Experts of a small language model: 465M tokens.
Below are experts of layer 2 (counted from 0) of a mixture-of-experts language model. Rows are named gate (a neuron's input weights, with its number), up (a neuron's input weights, with its number), down (a neuron's output weights, with its number) and show model dimensions 0-159. Each number is 200 + 30 x the weight over its row's rms, rounded and kept within 0 to 999.
Before each expert's rows: "comes after" lists some tokens at least twice as common just before its tokens as in all text. This comes from a sample of Wikipedia text that the model never trained on. Tokens count by the router's weight.

# expert 56
comes after: "ed", " of", " in", ",", " to", "ing"
gate0,227,230,175,193,182,198,215,168,218,193,204,149,213,269,208,231,222,232,219,166,211,124,228,164,182,196,223,244,229,221,200,202,187,212,210,231,210,175,206,194,179,179,244,188,233,216,190,147,165,175,218,203,164,169,206,187,172,241,320,209,219,241,230,176,193,237,163,216,214,199,260,229,190,200,181,227,184,186,211,172,189,220,197,210,213,199,212,147,239,169,192,236,189,254,225,191,184,251,213,170,216,193,228,242,236,247,168,192,244,197,248,167,258,206,215,178,154,203,228,215,204,250,230,207,198,216,159,183,226,248,143,236,221,176,201,209,229,195,190,201,194,182,158,255,191,230,212,202,199,173,188,182,185,185,191,169,230,99,222,217
up0,198,161,197,227,204,198,177,243,251,183,208,266,255,238,166,178,201,211,154,235,207,251,202,247,247,239,205,209,186,207,172,222,190,202,205,182,172,214,149,203,222,184,207,196,171,171,188,209,225,186,210,188,242,232,223,201,249,187,127,219,196,188,151,221,222,220,198,197,186,210,162,158,218,202,236,201,190,228,153,254,229,187,200,196,195,209,192,253,171,232,209,178,185,165,177,229,173,212,192,251,236,194,231,203,176,195,230,154,112,208,225,213,145,169,203,210,185,159,198,236,183,197,172,174,166,190,212,221,210,197,223,152,237,186,258,207,200,189,201,173,206,254,200,267,183,179,205,173,190,259,201,214,149,197,164,201,162,297,164,165
down0,145,181,156,186,204,195,194,197,219,166,176,221,240,204,220,166,151,166,217,173,242,158,158,182,218,234,190,183,247,165,184,163,176,202,182,199,216,196,230,202,234,175,217,207,171,175,203,182,198,211,196,170,169,198,226,212,181,169,175,206,220,216,184,214,205,168,188,194,185,152,196,196,152,212,210,195,204,190,199,214,178,145,213,197,225,234,199,231,181,172,212,171,230,224,140,152,199,215,192,183,200,146,164,237,195,173,232,235,225,228,213,184,226,206,193,193,220,171,154,187,253,172,208,182,179,153,212,223,170,223,191,184,189,219,192,194,229,204,156,196,154,237,265,188,194,160,204,200,217,256,132,174,292,175,185,209,242,254,215,180
gate1,234,145,230,164,231,194,252,219,170,184,216,211,198,218,210,220,223,166,190,192,162,168,225,204,187,229,222,256,197,185,173,226,240,242,174,151,219,205,164,175,196,181,206,187,210,174,240,240,181,217,215,162,166,181,173,274,243,192,206,200,163,221,196,196,246,195,231,254,216,215,230,209,270,169,221,207,213,210,214,206,183,199,196,267,202,211,222,172,187,181,165,187,236,195,188,204,86,238,190,194,226,212,176,184,206,240,247,230,166,222,232,217,213,244,213,228,226,194,190,266,237,172,185,156,174,212,203,191,161,157,131,161,251,221,152,230,179,199,188,157,165,203,195,232,220,155,154,183,179,149,219,195,158,229,164,218,172,170,180,182
up1,224,197,218,216,181,180,200,208,219,208,240,209,161,261,200,242,262,165,192,180,161,185,203,197,227,209,190,225,203,244,155,216,272,167,189,183,189,222,152,169,198,198,231,210,189,167,201,218,201,182,211,158,200,183,182,242,231,204,181,153,181,188,200,214,230,187,207,203,223,230,188,232,203,196,216,253,182,198,230,194,209,229,152,250,195,201,247,204,160,198,152,177,215,212,186,216,123,243,173,243,217,213,175,161,202,224,221,231,167,216,182,193,164,224,177,203,226,219,245,276,275,194,185,187,143,180,212,225,166,140,197,190,223,165,190,194,230,215,180,205,175,231,212,228,195,163,158,167,203,166,214,173,163,207,187,188,153,185,181,189
down1,235,207,221,189,201,160,191,171,116,286,176,168,236,211,222,213,212,191,271,181,159,216,206,208,186,193,218,176,183,255,236,207,199,226,225,175,185,201,262,226,206,136,190,205,231,221,208,181,234,194,190,197,161,168,231,232,210,229,253,254,170,209,216,208,193,220,234,249,224,201,235,154,235,156,242,194,210,198,240,230,145,208,191,210,301,224,158,173,230,140,184,189,200,215,191,196,202,166,247,199,167,196,190,218,198,187,226,142,193,246,146,203,223,218,203,234,210,173,207,233,206,178,191,202,197,200,199,174,172,217,184,235,214,146,188,168,158,181,242,199,218,173,223,139,200,143,231,186,167,166,240,237,135,204,176,226,214,208,154,193
gate2,211,188,164,281,263,224,239,264,220,192,234,205,150,204,178,210,238,200,204,197,183,210,223,208,207,215,193,241,231,227,184,187,169,176,186,214,197,226,193,170,238,196,215,165,191,176,188,271,194,235,222,182,187,141,160,195,174,165,182,237,187,160,186,181,183,141,209,214,206,197,204,214,165,202,182,215,182,215,261,198,232,256,180,209,208,178,219,207,189,203,260,244,166,209,213,269,171,180,239,187,245,171,150,270,193,186,185,181,249,173,227,215,191,170,199,195,187,199,176,205,153,212,227,246,241,165,240,167,203,215,139,224,164,184,198,183,202,152,192,165,213,204,165,233,183,173,168,228,229,232,216,141,160,178,206,180,141,214,230,142
up2,221,169,210,282,219,220,221,233,209,191,223,214,190,224,195,220,201,175,237,228,217,210,216,187,221,195,210,179,200,207,250,191,218,185,181,170,171,217,196,187,205,175,214,224,175,174,229,204,257,257,259,143,192,137,210,186,192,239,131,274,185,209,203,183,169,158,271,201,225,196,193,189,204,177,178,260,204,202,248,167,227,243,145,184,195,168,209,203,178,201,229,228,185,197,239,242,192,168,235,242,242,220,178,229,209,220,187,220,236,156,223,181,193,197,219,195,193,180,143,180,146,228,237,211,210,150,178,196,202,217,154,227,186,170,229,217,229,197,234,197,208,164,173,185,181,178,179,226,235,191,212,139,184,202,188,227,177,223,249,188
down2,173,207,200,172,190,215,172,216,222,159,266,205,168,185,187,172,135,194,196,198,166,197,196,182,158,216,194,262,175,171,206,206,198,206,209,196,222,190,192,167,231,242,180,134,234,170,148,219,223,186,251,246,203,196,224,178,193,203,140,161,253,172,218,171,221,177,210,188,163,208,166,155,180,228,210,205,188,226,136,164,171,173,186,186,179,228,250,129,249,202,272,203,206,211,159,164,184,210,194,201,196,194,210,222,192,212,229,181,159,216,200,251,186,209,224,202,207,206,200,187,189,126,205,185,177,181,191,238,185,219,170,152,226,271,232,214,196,253,130,204,219,182,231,223,221,200,194,235,186,157,189,170,186,139,234,162,212,160,150,172